{
  "n_layer": 8,
  "d_model": 224,
  "n_experts": 16,
  "d_shared_expert": 128,
  "moe_layers": [3, 4, 5, 6, 7],
  "shared_expert_gate": true,
  "vocab_size": 8192,
  "tie_embeddings": "early",
  "lr": 0.000531,
  "dataset": "wikipedia_en"
}
Below are experts of layer 3 (counted from 0) of a mixture-of-experts language model. Rows are named router (the router's row for the expert), up (a neuron's input weights, with its number), down (a neuron's output weights, with its number) and show model dimensions 112-167. Each number is 500 + 40 x the weight over its row's rms, rounded and kept within 0 to 999. Numbers have three digits each.
After each expert's rows: "mostly gets" lists some tokens that are sent to it at least half of the time; "gets" lists some tokens that make up at least twice as much of what it gets as of all text. This comes from a sample of Wikipedia text that the model never trained on. Tokens count by the router's weight.

# expert 8
router:535533517512478491435493496439528568487439523521477511487470504463470474559484473508460546536515483506497496497528531505447423467418503425480474508467479476459583584455
up6:511404535566537489564509511512529539481530533535498404404413487491454489490551568507452512501514562493482455541454438464530491500491511500450490465578456549592506541466
down6:515478608455550474551502538515505473467528472519431508432538464487452511412509509486475570479491499511480472542506543539575472517484533486509522452524610468471535468507
up7:500515446535528518536461491523460516527466512483546521503542513509512481395418494523563524510533484528463413490491527482470500390485499494474487548505501522530518530496
down7:543493494511500482460488483496451464509581545523462533550446480504514476549512500519496541504475447567473547523539474471420487416507398539498523472547500491510539519473
up8:489532476485510450557490509523557476489449514542485540431522470564531548471507468399494504440515599523466477528501527462484537455446510470450557521475431431477494500443
down8:578541557488516470431496560583488487503503540563506448539526519468574512508529511520478515584514422471450452515520506508571495560426437492508494478494498535521532494469
up9:447505553568523481447493510559501487483521522497496526542535487531430508487528536496539544442441452462554491459523498478452517480468506460547442499476511492508492451526
down9:519571527464469473477477501502480464440454491461464434531486530515494440491477536492483485465478506520473500477563495483549515544469465481426484510538446440478516488487
up10:543464504467588482508471502503524537511443490481455469533502529426538498515465576519453466496404478495490478507475561504496468512504492502527474568518498490470527466452
down10:487487499552491472489494471384493456492543430479508563590521474549561470418478492505543531489499453489472462524504505455512508473501444511467506470485451548537464485501
up11:509504502474514519497517511496512517519496494467493510584509527531501530512405497502464557426517481518511468510508543507540458528510568497486450505457563461465500494525
down11:436508499468532435560512507527515478535546569537480390546545491439521525463465566505513449440544544523471471472507445569480503593522541494490540474542575456528511550506
up12:458370482453522532505514527523597412511475531475528472543518515464459441539490551518506522557491516402456524478538490518474483429571503436546527520489480500580487526521
down12:486432483454543579493443499517517440553523494553506501517462395515459486551502476445503511528526500507554555481524498516462503514522531421496472453527495500573473488473
up13:545520490442467570499507525603506514431480464469497494480482424493478500549515460525562467516484459550528457406554518495500501451435516488528518558471486474517522495491
down13:524517466524469515560503426443473571530471525502528502525552466481470566455544531487515500499460549500487549474513507490459473488417452557392476465482462490513466525475
mostly gets: " a", " an", " –", " at", " by", " as"
gets: " the", " in", " a", " to", ":", " by"

# expert 4
router:588519534443467459443517423457541484542475405493493474503456544456518484514549555516469529485444557484536529440551430467474468449515532469499487533504503514495464538568
up12:543519415535542512478589443540557545602418534511445457517583532530453497488501479516509560510450541508464503469468511524452530544552439477482513516480491495473525515500
down12:616459509478605549554525474469494527516507396479437500462431489505537505534512565502431544497499518532511492503479467469588464546497478447462475490467578505420453468543
up13:472576500486480519454528436462450495507506478501461531571527538451480521528556554458509504501527532491476517404524450514488587540503461473530501513513570531553540532555
down13:491529538482492578513531529454528507483491531483508511481477436463385544517531514506533415530489565506511568489427538500549528551538499441559479548533430548580507479533
up14:533551501440477509475485503487486498402504452496484505501634500566542451557523453536480441511458485539548503494516428444534491454419489546526545504497520425499506521524
down14:524524470575506492468518495419530527548519462587518532447506467518500495510518454582560514463498483539554501458527517520464470490546475565469505557491483530601521424487
up15:541520442512481483552469444450550509506554464504513478474554452448557549475581528557500528514554487545422571472483442454525515461471466481496482548504486488555599462494
down15:605557495513498537448501465464528494531491511462561506467494492532486592521499531539542456485481480469485495490506445540463418565569551539386508474472525512511414506417
up16:502526488478485478519515539548536456510516516465490513550520519530439458501553519457518489538487441430471466538504457494485568509515494483570423468577501493541512490478
down16:532423563507524455477509503530488481545474514522516519487532479496539503464493494482445476528486514481474546496541545483518526416533542437399492546515515526430542521538
up17:589499568489478492439507548470478591450419473524506476516487500582420520503523543576473493545532546540499466490468506457522535490534493543485509501530553507504450440508
down17:583470479572521475454469483519459427476530475452486499559479460535544456499500485484486483448502491520507510549521518512565547463537468441533492501536532469485463498552
up18:453556529505552439505497420523499513514477482486500589519441473463507485534475529519446508502526499478553539487571450469473528505520490495493477491510522534485510461516
down18:527482494518532451499515484538565519463496448508412511495466546550503518530524462546480502474512490470523534460531484426518441521469489510474497446508585507476460462500
up19:577547495421513478447547442566521510560482468566498428498589444508501504522474468535523530551409481567473458509537546496489492439491526458466531489438469527515506568489
down19:496480584564567504505454593509470543522533483510558564463478456573545549488522521473501461503507468469457530437496443516505492463514472485445530484577483478496458527528
mostly gets: " 0", " 3", " 1", " 2", "1", "2"
gets: " 1", " 2", " 3", "1", " 0", "2"

# expert 11
router:516516538561534509540478506503471455532489514437491580541523490506473442476518523505451475548472498465504497450565424431463487493515513438497499542560562433543533446480
up6:482468461518470455416542507411471452455525544444538509474509506545481519529522504470499504434508528449530541461502540433440531521505555525551523524552559527504477567412
down6:525567481540472517534400467531525543526505463477546555491499492476449508515537533511454459481542474492477508517506436474522432512557562535467506535518570465546446491452
up7:473564464489483475488497450529549435487451465476545490501530499508492533499506478525553551492482547493470491561473504538459515516506519478590556506543489459470535429511
down7:495536518508500524585479473495478568525495497467539491525522490518483472569497470445535494540541563488459483494510453465489546536547548460560451536425479542462461452534
up8:562559444482465530456517493529523449517509473486495465525471507468512464520517437520451548529509442540533435426409534484518536464523513545440531644477467456497494517531
down8:535515463445574432530492548505503499456550463495510485395511530571526454457453531487498535489467520489556518537497517484547538461530510482500493534489414510458393534460
up9:516452530463485487476542489513501543583509468536477477532548481515491391558468503468524525431482441544513555562524463452473543492512494500536479480483403488506488521417
down9:491454551474517521492551452530537487483451464495502450507508416486562488567463529500555557525502496522520531530513507531478524521454605460415542518521499576455523516464
up10:510498500510475500468448435452474550487500510507488478506465524515457441488432407518486537540448556499477426484434484531381472530499498471499481591557495467462486539501
down10:493502492451510515401411476549439510446526518529474595502497470506497449477452496542427454479483531415465518465505449498458488523501573476445502562503518447526475557516
up11:465454521517423472469537520366501464572438458486521418530474518494455505550438543536466505499488558490452429501533504504537509473480450569435511506462486516514501504472
down11:552587521507520519434501574548480482515533506504504530493473518494543453548487510459460487492495484559497516561513431471487499451500548488443458517497466554549574431550
up12:503496435460469561514471586474477535524527496462485551490447507501506498511496483520501454519541443524539529482462469530458492482568543538507487533488504519514412477481
down12:494515523561506476527465525469530465497516573476502543516583492498574484473564431453493531473506494519499565556520442499528470467548475462531575449535546463542499532505
up13:517388478434528441500475514507487503550439419459463504536428473525543495520474577575503481539450519522489460450498506518514443483493443499489572543486485490454501560493
down13:557465519460523506536587483526453539530515468523547552505508557480487526510508586477539564494539548495584475528480531454445540463583474489459387543529532536573489528474
mostly gets: "″", ")", " States", " California", " Japan", " Army"
gets: ")", "a", "i", "ia", " States", "°"

# expert 14
router:464510474506526495455499451485438484560485511446497471404483499499497542544527533487458521449421515571485445428498536515515523434513490465545505564605504518560535522459
up0:515524445469484460463578480487525512484552471563517519489458516474464510547481546574519495530497457471509450491512406499496456548464460528452471498491497477528423506499
down0:459534477565430561491443508466465534480530466498517525496470492474471527446511548551511503494505504485526520536499541469571514474479502460492521413547507530509495492448
up1:544475531480506498513495512464465460512459450494451514505502474518471525500506534517435519535505510568524522449566464474556468504540385506471522443438402402460515472505
down1:491495503599528434456501515474466524541449502483508495540502521492559514504497520497542490527483613453538540530503452529476456543543564624532529508484493487508475523516
up2:558503497474513459479564537524497476464490488558509480471524578491469494477550554544517516502534546479592422546480474517570505524426491533446497515518505530504450485504
down2:482420535461528454497459490465505532534500510491516410401542444534498542500546485418500425523439556482431504518477609499469507480491531497503553528473477552490533509454
up3:521600531428560498471515494532567447507504455480531504495473527520492498445436484437527504462421542501485535477507519446528495471494432606446486514604528484420448481513
down3:467511492529558566475489500521472440564463588530543476501492460432466452547442497478472465554471461494429538557492542444451462465536477479613472482476499420495493557563
up4:471551445567504500509516510471444451488506485414434512532505536453471494486463523538531500556463426441495526424463508444549522535548488512533494480527453484467493514490
down4:563489511515508503525464432478526511510425547534531494510452515557551478524500468506547480477501458549544522510580489422478474524575527480409522498559467526504481481500
up5:468579546527471484445450529498507485475553504523524516553504454569532515622462528479566531499560519525532623543516472495477486539457539552577518462515455561473512500502
down5:433507496515542450554543443479500496457520500536474482588544504503510530556479440525487425444441548511497473499498511528591475521443485555492564535551529545555548500496
up6:510575475419530473463533474559551519499515531548458463497542534527505488454476555460600463480475422506510485529387431474550458487541543540479530525553527478473476502431
down6:498505488462517486479433475547540449548497526535503483467468393486438483543560493455513460435489571518520554482574522463497518485475516495602476486500524468447436497422
up7:549481609452468471538516425526478489498467496516487517490523429501492474497460506458558482456506538445441490476482526550488417471470442458478439479529464454519536530502
down7:526519534486475493496489417480437567497503430468492511488538507567532481430450488494510456437497436448443523489437474475474539529568460529503534536500524474488472533488
mostly gets: " (", " H", " G", " L", "C", "D"
gets: " (", " S", " L", " B", " C", "S"

# expert 0
router:449566445510531500425570554532577451490595531379473474500463492510482489498530486499523536519471490480466503481522457456502566508457466500467456549483445528489459520517
up34:589471535514514462504495423554468525503570486431482508489499486456495475516425517506481492465439536497436454405554465438495494503541420432484500482562464551501551436502
down34:472422463421490458577563502472483556461551478452482459513483504538561462530494542506480505516413515483548451449495489440523442541523466537541488492482508496454503523523
up35:450509450458421492442523503533534489498486480512511452483480453510489517529536544460488605468450596469511415462486490463423494543472536486466464554518502496442547518546
down35:492476514480508464481522450474514548515456566454511516498505560548532500530484514437483506569533409450550459431521462511564540525525516528528439516465544523489464432521
up36:562500478532547541534585519527543470509543469468484551470575503499491449482513500547514496463506419496539488447438494512483533554495526502482478463519571536468560447499
down36:463496500479558473478533498456535495474490458533520522502455500568525566492574527466560527550504493448499488467467546475575477441506552536556474545425510541485488472487
up37:506506506488533543473572470476508449528518525394462492433479529442531550521455541480571504502459510488522455458506502477472486430549463560504489514566521495436529506483
down37:482486563437552495463456465501382527465522546538475401538484480436471571534554516485462469489550463505501443563537537470519472549478434556515509524461522576524529474517
up38:479500532496512470489525549547490492566479531517413479448523473509513444493562548538522508483472475536453448469558535466555462477482490511488491576527508519540473475576
down38:507509472554546518558531517415473591436533494503494473545494473554582562520574487497481526525605535534547431572438547515460510492512510526549488480487468549537554514562
up39:504443445532498516436478427485473551483459516476501485493495473532451489497561575489516527452532623505496461505485499466458502503563488484460426549504535518533516487533
down39:439571509502480513494525452519489535581441574407488486493549464478508482437477510505540458481447479555513547500516523518434508432520495559540519512429425456420511469427
up40:482508451515456523532459468582452539483502480479492476486529533457501518497517481589420557456497407566508489509491570481549468468505487558503519477529500464435479608585
down40:500497458526520464544543521517538459496495593520543519496519473502546500506435470459491483525500504498504482561413465521530555535489596499531546484511556526456515552536
up41:488597481439515484486470481552514452487497527531543511557519529597527523498537477459490497471455615485395481511437592511507484513501581498555545545474452468505544464458
down41:551477460436477523446525518564502518495467499569533466484451494518536465461442525458486526473493503490492499376519510517548481465509547517493519474512456459479508513486
mostly gets: "%", "ions", "ations", " States", " time", "ity"
gets: "s", "es", "ers", "ly", "us", "%"

# expert 12
router:539531462487518458435565462500560554535399445507491432533505469493543456509530623491505496459453423492477471465543453460476487496530481479526533559536504539466493522533
up12:503604476544531508499506584524495524503530487531523510482530506527506484449521443486485503485535475502495574530482481496474443428509552518511459490423521577486492508487
down12:488536532536471498554501545442492507521491512531476481564502450570390536480508524512540485491543469455499471473467508504498484533492437506477556501462541519427594495561
up13:575508455442540488482563474490449505530496439560488458498530485527499489491583496528583432548484498511599537510489394466455477436517530505498504526428548509471530539487
down13:461578566504533462553460466506513503457481460436521542479514497537516522509458437463474539518504490479500445493516529522439457487437413476468572507479441420470526482487
up14:482490547479452509482479526503526462498494525514541511467449543566463473469416469491473523501455468502401528523542513503449475476541508467505446507483504471475504485426
down14:492526501478517518500535503512620492500572519532505532566470479481512516576502525500465449501451508496455442495590451530512447480513462538503524566510572505524554499515
up15:466575402531550465480525511417450556460529537520556423477501493592455503451442443531522490566618530497472499447524527536444552477469461542507505461501498470487460446438
down15:367547503485459483512515528462476573534464521554508508502437519508497470498542490494497459504485526470520481439538430429516461506573560530521485446496526498535490531494
up16:517482504520518512459430518473502398477488514380499557504527505463471509488414443468476590487472503496499460511565527527468447528465534507487408479566523399498504473486
down16:515494559477510485489459557492476567463544500478492547452511622551503544571558511527421524510439543569483485539513503508432472523452438506515578484516562444498579565495
up17:509512589555559443480527491552546505522501418485494545465509534487516472493536450522512544520464520507476455478527504577465499459492486487460530523586413497520446549517
down17:562531535416524504515485475489501481529471481509552493463504501367466578498481545534548487532463506521493563499491550447412479452537537504525568460480549559506457531518
up18:541517482522520582464597543565515534511483497519446454520536528528566474492474397601562427501527465549538435524488533507447541449518519467463503533519474492486419531471
down18:464564493513440477488434446479527476536536521552563541479540474484476483531507500463484466539491534535560568466457536462533497449497547465524560494585599490482458481471
up19:587529478478500437441563544468524500583520453488524513493440615481501512483505460494543594480502499447456510461423526547458521469521482502491487535541521451453501488463
down19:590510469516502497452558588548484495567461594499498505468544549568521477514549527481489537489541533406460452499486478488462489525518510464520453508582538438537480523479
mostly gets: ".", "–", "′", " +", "0", " ."
gets: ".", "–", ",", "0", "5", "1"